Weights of a small mixture-of-experts language model, trained from scratch on English Wikipedia.
Size: 15 layers, width 256, vocabulary 8192, 47.7M parameters.
Experts: 1 pick a token, a sigmoid router.
Training: a variant of Muon for the experts, 400M tokens, 3260 steps.
Below are experts of layer 11 (counted from 0) of a mixture-of-experts language model. Rows are named down (a neuron's output weights, with its number) and show model dimensions 192-223. Each number is 200 + 30 x the weight over its row's rms, rounded and kept within 0 to 999.
Before each expert's rows: "comes before" lists some tokens at least twice as common just after its tokens as in all text. This comes from a sample of Wikipedia text that the model never trained on. Tokens count by the router's weight.

# expert 2
comes before: "\n", "==", " |", " ==", "0", "\n\n"
down0,189,194,245,196,182,167,181,189,238,213,203,266,192,157,157,189,143,208,156,216,172,194,250,198,241,185,195,210,166,204,250,244
down1,232,227,179,169,224,193,169,163,171,196,227,203,171,213,208,240,161,217,274,197,201,184,186,215,163,189,161,170,137,202,215,175
down2,206,190,174,180,230,258,203,186,192,190,225,179,223,211,188,205,221,210,190,167,184,232,193,223,203,170,203,174,199,278,126,218
down3,234,264,240,200,224,207,222,251,167,191,204,177,141,229,182,151,186,165,231,174,215,227,228,216,241,158,123,199,240,144,179,151
down4,198,217,242,182,168,276,197,134,206,153,162,207,197,187,230,184,140,202,231,220,264,231,194,216,194,184,180,227,222,174,194,191
down5,228,213,207,199,181,260,163,204,164,241,218,224,183,233,270,267,189,140,262,185,162,243,220,209,151,225,181,227,260,182,180,242
down6,179,202,185,182,232,223,160,234,231,251,221,194,214,169,231,146,202,154,246,200,246,235,147,181,201,213,209,205,221,133,204,204
down7,192,210,186,255,241,205,175,227,158,149,190,175,154,260,146,232,209,217,210,264,197,208,182,168,190,205,235,222,221,182,191,261
down8,130,229,229,191,225,151,244,190,229,210,209,213,247,206,217,178,125,233,227,191,209,221,213,252,155,120,243,194,191,214,166,153
down9,250,203,232,225,202,193,214,226,143,198,162,230,249,191,240,182,167,183,191,214,200,173,213,231,232,214,211,192,180,202,217,220
down10,202,145,225,212,215,194,182,188,200,215,188,131,193,178,199,192,248,166,178,175,181,200,170,144,229,192,179,175,225,188,216,190
down11,231,167,180,201,237,162,216,163,221,227,222,146,248,191,227,252,246,200,214,193,173,221,231,194,175,211,188,224,200,201,225,235
down12,183,223,221,214,228,196,173,141,198,217,194,229,210,194,199,142,172,179,157,178,175,136,224,186,185,265,268,202,228,210,257,243
down13,165,194,215,225,236,176,261,186,176,188,198,211,185,199,207,136,198,143,220,166,253,216,204,206,168,257,163,209,201,201,176,204
down14,236,224,149,204,191,173,218,221,183,192,231,250,139,203,173,191,181,240,182,189,259,223,247,210,196,182,212,153,188,173,224,222
down15,166,210,257,220,180,244,195,210,154,223,193,158,210,159,206,192,209,160,224,193,269,213,193,192,188,186,239,200,197,145,197,253
down16,151,144,191,219,209,248,197,177,195,198,210,178,186,188,225,169,196,247,185,205,162,244,200,175,237,223,193,141,160,178,243,186
down17,150,232,196,206,204,201,175,204,202,232,197,195,215,244,252,222,143,230,211,215,168,207,196,250,164,182,189,223,173,254,199,173
down18,246,223,224,225,240,179,179,188,185,166,172,183,193,268,173,192,176,159,159,222,180,180,179,175,235,164,290,211,196,197,207,172
down19,210,222,272,227,226,186,277,188,218,190,206,221,220,209,230,192,197,165,213,143,212,212,199,199,152,256,195,145,225,174,188,211
down20,226,205,209,200,179,185,182,195,220,207,223,177,225,166,141,185,242,219,218,222,191,216,209,174,210,183,182,169,257,207,149,182
down21,203,225,186,152,202,200,173,141,192,210,214,225,187,231,139,238,188,182,196,254,233,268,198,226,229,212,225,231,231,185,243,199
down22,222,217,231,173,203,213,184,190,204,188,171,194,211,188,202,262,216,220,180,218,186,183,214,231,203,154,202,196,217,164,200,201
down23,133,260,169,190,184,225,203,225,211,208,252,227,149,222,211,193,125,229,217,216,211,181,180,209,232,181,166,185,188,182,209,199
down24,197,148,218,182,216,210,220,235,184,165,238,161,186,238,218,175,151,183,165,202,220,194,200,219,263,217,165,172,212,225,180,238
down25,253,132,192,150,170,186,213,209,216,229,197,238,210,183,198,212,184,199,262,180,201,173,193,221,202,211,240,205,208,218,154,202
down26,221,189,196,196,237,211,218,226,189,212,223,226,229,214,156,207,213,210,215,206,174,190,145,237,133,170,208,241,189,221,225,163
down27,163,232,142,239,160,187,211,287,223,250,246,157,172,217,156,177,148,219,188,231,181,159,241,168,180,246,185,203,191,180,177,204
down28,199,190,202,199,167,174,148,236,216,200,164,192,176,188,199,250,177,181,232,144,138,176,197,178,154,216,232,167,213,213,205,178
down29,283,234,190,170,205,222,277,222,234,186,167,215,180,186,177,135,189,181,177,280,168,246,160,232,249,230,208,165,195,196,186,212
down30,187,232,255,197,185,233,167,216,229,167,206,166,198,210,171,206,193,169,223,221,199,218,224,212,208,234,222,249,239,254,162,199
down31,187,258,185,229,212,180,167,222,192,188,222,227,220,235,208,239,163,199,175,198,225,219,148,198,211,200,208,214,275,194,186,171
down32,171,226,207,208,206,159,241,221,232,178,235,221,232,144,171,208,227,217,198,215,191,231,156,243,188,252,262,202,210,188,192,209
down33,200,166,186,180,151,196,184,234,199,208,146,248,159,228,162,183,185,246,205,187,209,192,217,220,226,212,156,158,160,216,214,296
down34,222,239,178,209,181,215,211,215,164,251,217,161,215,227,221,203,140,201,246,195,195,227,219,190,167,227,239,216,155,165,151,221
down35,250,201,196,181,209,185,242,185,171,168,183,271,199,182,165,192,239,195,178,153,224,145,231,181,192,190,205,214,227,272,283,186
down36,191,239,170,192,211,191,163,201,207,205,201,261,204,211,200,201,209,219,230,172,197,182,175,172,193,212,221,222,195,173,186,161
down37,196,194,178,186,214,112,240,210,195,180,240,234,215,183,199,192,129,188,212,202,227,154,151,227,183,189,206,205,198,189,190,267
down38,296,203,201,227,174,176,155,172,182,191,242,217,206,224,221,230,234,212,201,209,204,175,208,180,202,109,206,183,194,200,224,261
down39,161,203,159,146,160,233,226,223,208,202,208,257,192,175,184,144,211,215,177,211,173,158,180,197,226,178,164,201,204,215,238,175
down40,215,201,198,163,219,223,199,179,220,206,185,178,170,200,195,257,249,174,200,236,198,245,226,211,215,226,196,223,220,127,121,200
down41,128,232,224,184,197,238,220,162,220,165,207,240,233,229,118,230,179,235,222,181,245,161,226,201,191,203,220,216,205,210,202,180
down42,188,209,181,176,163,193,224,231,206,211,209,129,223,221,223,180,221,234,223,170,179,197,193,252,150,230,160,216,184,238,258,197
down43,226,126,192,223,197,203,222,160,198,213,229,217,195,172,209,203,225,186,230,182,298,216,187,183,188,216,189,209,239,191,246,224
down44,230,197,204,187,229,235,204,177,186,191,221,197,200,215,226,172,169,130,223,244,176,251,205,219,196,177,125,292,198,196,188,177
down45,233,174,198,145,232,187,221,175,170,224,260,244,151,181,212,176,156,177,214,163,261,265,199,185,223,233,205,226,213,206,216,184
down46,187,241,176,187,205,218,237,213,154,185,219,192,206,251,174,207,198,190,207,208,197,189,177,222,182,174,274,189,234,204,163,196
down47,183,218,223,181,236,184,167,208,198,184,216,186,197,181,186,162,196,251,207,196,256,129,209,223,166,240,203,154,174,205,272,252
down48,257,195,188,220,251,233,209,193,216,158,224,227,205,174,193,247,142,246,183,237,132,207,175,183,185,171,174,218,178,270,196,158
down49,182,251,244,195,184,205,191,142,182,158,204,288,157,193,207,194,220,181,221,197,206,184,221,150,237,212,214,137,161,210,197,184
down50,163,216,194,190,219,209,175,205,137,146,159,197,134,199,246,140,278,239,186,189,178,179,240,193,173,201,189,212,177,194,245,156
down51,174,190,147,213,136,200,235,216,154,192,209,245,150,242,248,232,213,171,236,175,235,256,181,221,182,171,226,245,204,178,210,239
down52,205,201,144,196,197,223,211,184,203,193,172,229,182,196,186,132,237,225,207,164,200,213,191,181,217,165,169,221,215,211,150,221
down53,253,211,210,193,143,175,189,159,176,197,217,199,239,214,200,191,239,249,152,233,141,160,224,228,192,211,201,188,189,161,274,154
down54,220,214,225,205,199,218,244,247,188,204,207,216,212,179,207,177,200,198,218,253,212,190,230,246,233,235,221,211,139,209,170,224
down55,132,221,193,255,208,195,170,202,185,207,158,228,163,199,237,215,216,183,169,264,191,223,203,257,200,181,205,212,165,213,213,169
down56,183,170,191,170,165,213,275,199,247,223,170,241,191,263,265,177,197,159,224,158,206,159,163,175,267,212,205,194,161,183,233,233
down57,206,129,203,269,187,211,164,247,219,202,211,272,174,196,183,210,209,191,204,186,178,197,222,180,190,213,167,244,188,182,201,169
down58,187,232,190,189,162,189,171,242,182,216,157,187,172,157,206,202,178,234,264,179,220,194,242,179,184,201,216,201,180,211,221,200
down59,203,236,188,189,200,168,191,247,229,178,233,164,177,239,167,225,235,153,232,216,164,196,169,161,226,164,206,229,146,219,170,159
down60,188,224,218,219,222,202,208,173,203,192,233,171,176,138,235,182,228,280,215,268,256,213,222,196,222,235,175,188,259,159,173,179
down61,213,225,169,160,196,199,198,174,194,199,199,193,297,209,188,206,143,259,149,245,139,207,212,176,189,179,184,192,181,240,252,163
down62,199,179,140,193,248,195,206,183,236,216,151,173,138,206,168,209,232,230,211,227,210,211,218,175,142,231,217,219,235,177,162,186
down63,182,185,213,206,176,232,196,233,185,257,253,216,181,241,255,183,148,210,211,227,179,184,196,195,227,168,243,189,217,178,174,162
down64,217,182,194,249,203,179,236,191,192,208,208,184,176,180,180,156,210,162,236,157,204,179,193,213,231,242,195,147,177,237,177,174
down65,121,226,219,204,195,153,228,211,205,198,121,229,212,242,174,223,208,242,237,193,179,170,211,181,193,204,268,224,204,226,225,153
down66,139,209,267,155,216,181,183,251,196,174,163,230,179,202,192,158,173,191,159,207,236,233,272,130,162,169,155,202,236,206,213,179

# expert 6
comes before: " | ", ".", "–", " |", ",", "8"
down0,229,201,156,176,139,152,149,142,191,157,197,196,175,215,194,187,171,181,226,168,233,190,182,187,171,217,215,206,225,212,181,219
down1,195,200,228,246,211,235,202,198,194,177,221,201,249,195,141,155,219,187,215,219,223,207,214,161,161,198,219,235,212,181,224,176
down2,211,175,203,230,195,169,136,175,180,250,200,184,229,197,192,214,229,223,216,160,204,212,175,190,216,168,259,217,140,271,212,201
down3,175,178,239,189,167,198,182,210,200,223,123,245,233,210,232,248,245,171,182,216,175,201,255,191,190,187,182,220,223,230,209,199
down4,148,166,150,197,155,160,211,225,207,204,206,208,212,178,176,183,208,243,185,225,184,197,221,229,167,183,163,273,218,227,223,184
down5,214,213,176,194,228,158,184,185,182,196,197,231,210,251,184,220,222,219,216,228,261,234,206,163,200,218,206,240,237,230,171,216
down6,175,181,219,208,224,240,191,194,212,226,176,225,197,122,209,196,194,177,172,211,227,194,205,189,182,185,233,175,222,155,214,151
down7,294,156,196,203,202,223,216,189,208,247,223,179,220,170,209,187,247,221,225,203,207,149,224,168,239,186,219,192,248,241,236,183
down8,131,253,191,209,213,169,162,238,232,189,128,193,180,162,212,175,186,229,161,177,194,207,233,213,186,182,181,181,220,151,178,204
down9,170,213,206,194,178,228,248,206,205,263,154,245,196,157,225,235,210,199,168,114,158,204,246,188,215,207,186,162,188,182,246,198
down10,185,190,219,182,177,205,165,256,199,146,202,216,235,241,184,188,189,166,159,204,191,219,266,204,236,257,214,174,190,228,243,160
down11,192,193,202,246,257,199,258,210,167,163,218,129,193,192,218,178,264,204,192,188,198,171,225,202,244,202,237,220,199,195,169,210
down12,234,228,172,163,237,219,239,180,141,206,231,218,248,213,176,213,204,277,229,190,192,123,172,206,172,206,138,194,178,251,212,208
down13,197,180,219,260,201,201,218,184,189,202,142,186,185,290,214,201,241,227,170,175,209,232,177,198,209,190,240,201,187,193,160,168
down14,192,176,136,182,188,256,233,166,200,221,188,163,167,175,229,181,176,196,185,159,153,237,201,213,203,188,199,177,221,205,212,220
down15,222,171,233,187,206,199,244,207,154,185,148,213,132,193,208,238,159,191,177,173,242,202,225,254,289,188,208,207,112,190,142,248
down16,228,201,226,195,241,228,202,239,180,179,185,238,224,174,242,215,186,197,198,258,194,184,250,160,190,195,179,247,206,240,232,210
down17,211,187,253,218,210,208,231,212,170,215,225,171,237,239,213,170,178,262,191,133,145,221,202,195,219,206,226,181,238,169,183,213
down18,114,202,260,212,177,189,250,215,222,214,147,179,212,200,218,177,215,160,165,260,205,277,245,224,199,197,206,279,174,226,256,170
down19,234,114,198,191,198,219,240,235,189,174,185,260,173,242,221,146,221,255,184,215,163,188,193,199,239,142,164,201,217,207,211,186
down20,212,163,178,201,190,196,208,215,229,165,193,199,149,227,210,149,225,185,185,163,179,142,213,201,217,195,188,180,191,234,174,181
down21,216,215,208,165,174,200,172,183,213,219,179,164,180,181,211,207,213,199,171,247,249,137,233,167,181,217,235,213,205,197,195,236
down22,148,214,157,158,197,167,206,147,230,225,205,205,220,217,181,193,224,216,209,208,201,156,232,221,189,268,200,197,143,202,211,123
down23,163,189,239,236,185,175,163,208,195,206,177,151,186,206,232,198,201,197,253,189,215,172,217,187,152,182,220,202,245,209,170,152
down24,263,167,151,225,197,218,154,169,167,205,193,212,210,216,223,203,242,210,209,181,258,190,215,194,185,168,169,216,263,201,219,225
down25,203,202,172,250,245,199,210,221,151,250,109,171,203,225,175,210,240,289,220,217,197,177,197,202,172,225,213,224,217,226,210,165
down26,167,221,188,225,162,198,210,251,205,249,189,196,279,204,193,190,244,187,171,206,197,203,190,177,216,217,203,184,164,249,205,165
down27,194,233,171,201,145,185,183,219,270,150,156,172,202,193,178,208,174,153,240,219,218,163,242,184,243,195,188,199,220,172,250,212
down28,195,212,229,178,170,186,194,227,187,212,235,161,215,193,204,237,129,169,243,218,260,215,174,189,201,209,196,286,173,176,200,171
down29,210,182,210,246,247,175,205,217,196,245,226,175,173,219,211,171,183,183,195,241,205,178,183,256,168,228,243,202,184,195,182,197
down30,209,215,179,225,163,170,197,200,193,247,115,162,172,237,226,161,154,171,178,173,187,270,253,217,205,225,247,188,154,221,219,168
down31,235,189,182,129,225,201,183,188,168,179,192,160,229,182,166,195,217,210,199,194,198,238,128,200,208,194,218,203,222,233,136,241
down32,238,190,168,248,165,210,186,228,201,207,191,175,202,206,164,225,191,213,196,166,162,194,188,251,224,217,173,139,177,164,266,186
down33,184,210,195,235,197,205,237,196,217,215,209,172,204,248,214,266,180,268,210,177,214,157,188,257,235,201,200,181,173,206,225,175
down34,177,184,220,195,201,205,218,216,245,175,176,210,142,204,186,188,232,193,178,171,196,185,159,175,241,173,235,213,212,257,182,199
down35,219,263,184,160,177,216,167,198,157,179,215,175,153,252,180,168,239,224,135,189,193,193,208,195,155,287,201,230,211,175,186,186
down36,196,230,181,205,178,186,195,176,183,209,171,209,220,176,222,198,227,232,196,138,221,215,192,201,256,197,256,173,194,219,166,217
down37,225,191,168,196,196,176,196,200,235,201,169,165,276,174,170,199,215,223,136,211,213,198,219,230,252,173,196,199,261,253,188,141
down38,130,151,189,216,186,217,206,189,249,180,202,205,204,210,238,145,192,206,202,212,208,181,126,209,173,190,233,233,221,205,235,222
down39,183,220,250,180,251,236,199,185,209,220,115,179,208,215,214,154,206,159,207,166,213,147,224,166,226,191,257,226,195,168,197,240
down40,207,189,210,224,184,185,208,195,202,210,204,234,177,176,219,157,171,213,171,255,193,228,192,188,129,182,209,215,221,220,186,214
down41,164,223,224,247,197,201,227,220,142,239,150,203,267,185,183,217,220,219,152,201,191,215,202,202,171,181,214,177,191,285,221,184
down42,202,206,248,225,196,239,233,211,194,238,196,209,219,191,249,169,168,248,148,138,204,182,172,196,186,215,241,205,214,229,161,225
down43,142,240,231,204,217,209,252,220,175,231,141,190,192,150,203,189,183,259,170,223,230,180,167,238,191,195,176,209,257,194,197,153
down44,205,240,193,214,226,203,200,188,198,206,190,181,203,240,174,201,228,174,205,182,225,223,201,185,177,210,159,242,248,256,173,194
down45,187,229,158,188,282,217,215,212,230,207,224,197,188,205,154,192,154,216,227,249,187,225,173,154,153,214,165,233,163,236,196,259
down46,200,204,252,201,194,218,238,214,246,189,203,221,182,177,170,263,214,243,206,202,149,219,220,220,221,241,195,186,207,162,163,182
down47,220,242,237,189,247,215,265,171,212,226,212,192,165,238,198,256,208,188,221,199,222,196,213,159,207,252,157,214,194,155,208,183
down48,125,223,159,174,184,195,205,204,233,174,144,200,208,187,166,190,219,143,226,169,173,234,175,225,166,200,203,188,205,232,206,184
down49,174,188,183,199,201,197,195,184,206,192,146,219,189,208,198,228,176,206,198,146,235,230,226,222,167,201,190,231,220,193,147,173
down50,169,252,210,213,156,235,166,185,170,212,175,219,232,244,173,254,192,227,225,183,154,215,212,187,179,213,140,175,145,200,189,187
down51,200,186,173,231,265,195,197,217,198,243,171,213,200,152,159,251,151,193,217,195,200,245,158,194,203,203,205,220,246,188,238,191
down52,148,160,229,152,176,193,234,241,221,223,166,237,192,235,186,220,199,196,214,172,177,214,200,173,237,188,205,158,182,180,212,181
down53,219,172,169,249,191,187,145,157,275,183,201,191,225,216,164,204,159,195,206,173,211,202,198,247,190,214,199,189,186,208,196,237
down54,244,235,224,277,248,194,174,179,222,221,214,251,182,227,208,208,198,224,195,194,241,189,214,228,194,237,226,238,181,219,236,182
down55,180,217,215,178,204,172,179,227,159,215,236,224,235,149,179,183,160,181,223,171,260,224,154,204,235,237,190,197,222,200,210,168
down56,148,206,198,171,185,235,195,194,167,173,146,165,214,209,174,187,193,181,191,152,211,224,194,164,238,231,178,145,196,253,222,157
down57,194,195,213,141,159,198,233,212,256,220,199,194,200,200,244,268,152,170,175,204,230,173,193,143,266,211,205,180,197,257,207,216
down58,246,174,194,217,163,202,216,236,182,210,224,229,159,147,247,174,206,283,224,208,241,182,199,209,219,187,164,191,168,190,252,211
down59,230,204,176,162,225,150,181,176,148,138,214,189,246,171,184,216,199,190,201,235,230,180,169,220,189,206,235,229,186,193,173,220
down60,190,187,183,171,179,203,191,197,137,187,250,169,197,172,197,224,210,195,196,192,176,189,244,176,222,262,234,221,172,213,139,170
down61,231,196,205,162,181,191,214,158,190,199,148,213,208,254,176,224,204,176,223,264,170,225,179,235,261,202,196,148,211,148,167,207
down62,196,219,187,257,241,175,177,158,194,210,247,197,147,203,246,210,230,172,199,248,205,191,174,248,218,204,186,228,213,217,191,255
down63,182,194,174,275,181,201,237,131,197,189,209,213,233,188,218,224,181,171,265,214,225,154,193,217,195,210,229,200,174,222,236,244
down64,198,223,187,216,143,159,214,167,156,209,193,204,196,161,206,190,142,217,161,203,239,137,173,175,195,197,223,185,205,239,194,168
down65,237,177,229,223,228,137,186,183,186,186,158,172,186,212,183,214,264,201,185,182,214,232,192,233,184,212,170,159,170,154,225,204
down66,207,230,222,193,242,172,234,217,186,218,181,227,244,231,255,238,241,231,219,235,192,240,148,208,223,181,256,175,239,181,213,212

# expert 3
comes before: ".", " of", ",", " and", " in", " of the"
down0,210,197,252,193,130,179,223,256,203,184,187,179,194,217,188,194,208,195,192,159,220,151,224,201,200,193,195,207,207,231,163,143
down1,237,186,211,213,204,224,202,181,273,199,165,195,180,202,206,206,178,242,211,199,268,160,232,224,213,200,167,192,209,168,177,249
down2,133,207,175,225,238,185,176,193,214,237,188,225,242,180,224,205,231,186,177,232,165,187,173,211,191,209,211,160,214,199,198,169
down3,157,179,242,169,181,195,167,239,227,164,210,200,192,190,200,203,191,175,186,223,226,186,237,186,207,195,217,182,158,213,194,207
down4,254,189,142,134,165,214,191,185,213,168,218,202,228,219,202,179,164,206,222,181,257,220,173,137,193,183,194,238,199,157,220,212
down5,141,249,220,144,145,223,165,236,213,154,195,243,152,210,201,207,141,183,135,251,213,243,254,144,259,198,180,215,223,195,172,227
down6,189,227,175,157,234,208,191,186,211,222,210,190,245,231,268,178,175,215,208,209,194,249,198,196,191,219,151,201,223,259,198,151
down7,147,155,172,172,241,195,196,233,221,204,226,173,188,234,216,194,156,236,207,219,193,227,183,221,171,203,228,200,139,166,142,169
down8,147,217,161,211,210,199,258,209,187,238,147,239,222,217,187,182,257,205,219,254,248,223,272,204,177,229,181,156,289,235,182,199
down9,192,215,193,224,182,192,251,206,259,201,192,228,140,170,217,156,162,151,192,295,219,208,148,201,157,145,219,216,206,156,179,262
down10,188,179,157,84,232,186,209,179,195,231,151,219,218,224,182,225,204,216,228,203,189,242,153,217,208,196,238,212,193,198,246,207
down11,203,161,131,261,169,208,196,232,209,160,173,264,185,160,208,220,246,126,212,183,214,242,189,200,195,260,182,201,204,195,191,200
down12,191,212,216,126,216,206,195,186,205,203,165,206,144,213,257,149,187,242,207,252,240,209,183,203,194,247,185,227,190,227,243,119
down13,132,245,213,193,198,212,177,252,270,220,167,216,182,181,223,150,219,163,178,241,181,155,181,181,186,192,259,226,135,244,168,259
down14,178,196,204,230,250,220,198,286,192,216,216,200,195,168,212,219,180,192,194,242,182,191,260,184,184,240,237,178,168,194,182,199
down15,167,165,119,256,195,158,211,233,223,190,189,182,141,216,230,137,219,234,181,200,207,221,221,198,193,185,228,202,211,188,151,247
down16,233,194,173,134,178,218,231,170,141,195,183,169,161,200,192,144,192,185,176,207,198,200,198,169,193,216,126,219,239,213,194,174
down17,177,176,239,180,201,166,226,219,168,258,244,175,142,187,207,159,216,185,175,192,169,175,211,174,161,200,236,183,183,174,188,193
down18,194,213,211,191,175,174,164,282,138,174,170,224,168,140,244,189,225,150,228,233,205,205,152,175,182,174,181,193,224,197,256,184
down19,136,175,202,180,214,232,242,205,170,211,143,197,217,201,182,215,199,216,187,235,229,174,177,247,169,220,220,167,188,232,188,180
down20,193,215,155,244,171,167,179,221,235,180,178,223,185,187,215,219,206,182,151,166,186,213,226,229,216,229,195,225,236,201,231,196
down21,196,188,238,223,258,218,186,205,167,173,205,212,207,186,204,196,229,144,187,232,235,227,161,207,173,152,156,215,187,186,220,175
down22,191,206,201,217,223,232,260,228,192,219,191,269,190,176,222,177,182,175,173,156,285,204,150,206,195,233,171,205,203,254,177,211
down23,205,175,239,110,257,209,224,177,215,161,188,199,179,175,206,183,204,182,211,193,165,194,172,217,210,196,224,205,225,193,209,232
down24,187,205,179,216,235,217,194,166,244,192,240,197,212,214,207,246,209,194,294,208,202,212,161,199,140,198,222,175,260,177,186,146
down25,201,146,217,180,187,212,175,199,202,178,185,209,156,141,206,169,218,215,218,186,273,204,244,183,182,150,212,166,181,207,196,122
down26,217,228,172,231,184,196,170,216,222,181,241,220,273,202,190,220,166,220,183,189,237,168,189,254,217,165,194,193,129,260,172,189
down27,169,218,193,167,174,258,207,192,213,224,186,257,171,231,202,212,243,166,229,241,154,203,201,187,222,189,229,227,194,231,181,240
down28,163,172,130,186,215,179,185,209,246,216,212,194,207,174,213,199,181,197,195,220,182,184,241,221,235,164,173,215,213,188,210,208
down29,231,214,195,203,148,167,251,159,228,220,141,236,165,179,153,185,189,199,222,211,219,188,218,247,210,219,206,193,227,207,207,185
down30,225,163,265,165,180,174,207,179,218,230,225,210,224,230,188,179,132,210,224,217,204,168,236,206,240,200,176,160,137,164,202,167
down31,241,195,196,237,205,200,168,193,131,197,190,203,200,201,190,171,198,179,187,143,198,218,257,216,228,230,225,168,198,245,203,182
down32,199,193,255,179,245,265,190,177,181,206,174,125,227,263,193,183,218,206,232,242,191,227,218,184,223,160,200,170,202,205,192,175
down33,222,168,212,225,237,247,224,224,159,238,200,174,167,229,229,163,209,241,225,169,202,224,195,182,202,155,148,215,159,213,178,224
down34,196,225,150,193,152,182,190,214,122,163,186,202,148,215,225,212,167,209,192,212,222,197,207,183,167,185,148,197,248,193,176,201
down35,157,171,167,257,184,223,256,207,193,167,200,183,219,255,163,186,204,198,161,219,222,183,214,203,231,113,236,224,209,192,153,200
down36,207,157,209,174,191,200,172,206,180,213,207,156,176,222,214,222,184,251,205,166,179,218,148,200,185,194,218,154,203,227,210,168
down37,273,191,239,183,150,212,212,195,232,223,193,191,229,226,198,267,229,174,180,179,156,159,149,160,204,229,208,180,236,191,203,224
down38,227,183,220,233,155,207,185,218,229,229,206,199,270,202,174,218,181,170,219,216,196,201,220,199,160,206,189,171,186,275,244,222
down39,222,188,171,198,235,227,121,259,215,242,195,177,171,196,196,238,251,172,199,251,238,229,194,174,223,179,238,207,209,232,202,244
down40,177,187,228,203,208,158,211,234,240,205,169,234,156,203,150,219,191,207,224,190,219,142,246,242,163,238,224,194,198,189,136,240
down41,248,180,180,168,206,251,211,226,225,195,180,208,221,193,202,214,242,230,210,253,176,186,179,252,196,197,241,200,177,203,227,211
down42,83,230,207,189,228,228,201,235,218,215,175,207,248,139,165,189,228,164,187,203,178,227,155,172,165,145,189,167,211,171,185,177
down43,173,187,149,153,270,231,225,212,219,238,197,206,217,197,209,241,202,222,222,173,198,192,264,197,209,200,209,182,140,284,212,247
down44,197,181,200,206,180,232,165,170,163,204,193,173,195,218,161,221,123,190,228,184,234,172,251,237,190,239,221,180,205,127,200,224
down45,224,168,242,202,181,167,213,261,199,175,207,167,208,191,143,164,171,173,204,188,181,208,199,258,174,178,166,197,219,217,133,162
down46,210,137,170,201,244,185,184,223,204,116,141,226,192,186,224,142,224,207,245,205,152,215,184,166,258,191,195,182,184,211,217,214
down47,178,181,213,199,164,161,212,199,241,229,205,251,229,200,211,181,140,225,269,186,209,200,164,240,186,188,194,195,217,193,198,218
down48,174,227,178,116,167,178,181,271,210,209,186,191,186,225,194,202,167,217,221,169,185,144,247,239,189,231,171,181,212,210,175,210
down49,243,167,233,210,215,218,240,210,237,195,219,184,209,224,180,165,179,217,176,231,184,236,185,195,234,188,172,188,220,181,190,134
down50,108,204,228,270,147,177,197,244,209,204,206,245,175,200,198,228,105,214,222,215,197,155,151,208,193,187,218,201,144,253,266,297
down51,176,263,233,219,195,207,207,244,175,195,231,161,217,218,193,217,156,235,187,209,193,177,139,211,173,238,242,227,209,209,184,225
down52,151,194,223,252,156,210,184,192,195,200,227,189,167,184,234,165,207,171,219,204,155,187,182,229,164,191,242,223,185,200,174,149
down53,184,249,197,213,229,209,228,138,258,207,184,182,251,266,234,192,188,155,171,269,201,211,237,208,178,157,217,240,166,179,192,140
down54,216,213,163,168,204,258,190,147,264,182,210,184,204,180,275,240,206,166,186,161,179,191,222,232,209,233,201,229,171,204,219,226
down55,185,186,157,247,199,219,151,261,197,213,161,219,131,178,218,243,232,158,129,256,187,219,236,196,265,212,247,254,180,184,188,250
down56,178,187,156,205,206,220,193,227,224,207,226,231,256,235,216,202,238,273,207,154,200,268,221,209,214,162,193,210,213,156,210,186
down57,210,220,212,141,141,275,200,192,184,183,221,214,220,209,208,215,210,261,243,227,216,195,177,199,201,177,201,220,221,209,214,163
down58,216,147,150,197,175,210,205,188,198,210,177,196,151,219,178,186,240,202,223,211,179,225,227,174,165,224,173,234,199,226,199,178
down59,192,246,168,207,218,170,187,170,215,174,149,227,191,169,245,202,149,188,228,248,207,216,210,203,196,249,251,214,195,232,177,231
down60,194,214,197,177,198,211,226,226,225,189,148,183,186,183,149,192,248,203,185,199,170,174,159,171,203,180,243,240,150,186,195,222
down61,173,221,196,215,219,185,205,217,213,210,112,187,178,172,200,204,195,225,240,153,180,211,240,169,191,246,219,168,260,197,198,194
down62,293,218,266,211,183,215,160,219,179,180,217,176,191,227,143,205,262,220,225,163,268,137,164,180,186,208,210,226,126,160,194,172
down63,224,219,217,147,205,194,206,170,195,225,222,204,165,196,162,207,131,242,204,194,240,239,210,217,208,207,172,159,178,179,193,235
down64,293,221,168,183,179,226,229,227,225,224,198,192,179,160,176,175,218,136,183,159,263,206,240,200,160,160,182,153,198,172,185,193
down65,152,191,138,162,226,202,141,234,157,147,181,128,234,229,240,221,242,226,192,185,177,225,185,208,167,187,200,201,178,185,200,186
down66,141,185,202,199,240,215,178,160,271,227,210,229,196,229,186,184,201,159,242,160,189,224,237,190,156,223,249,204,159,213,244,174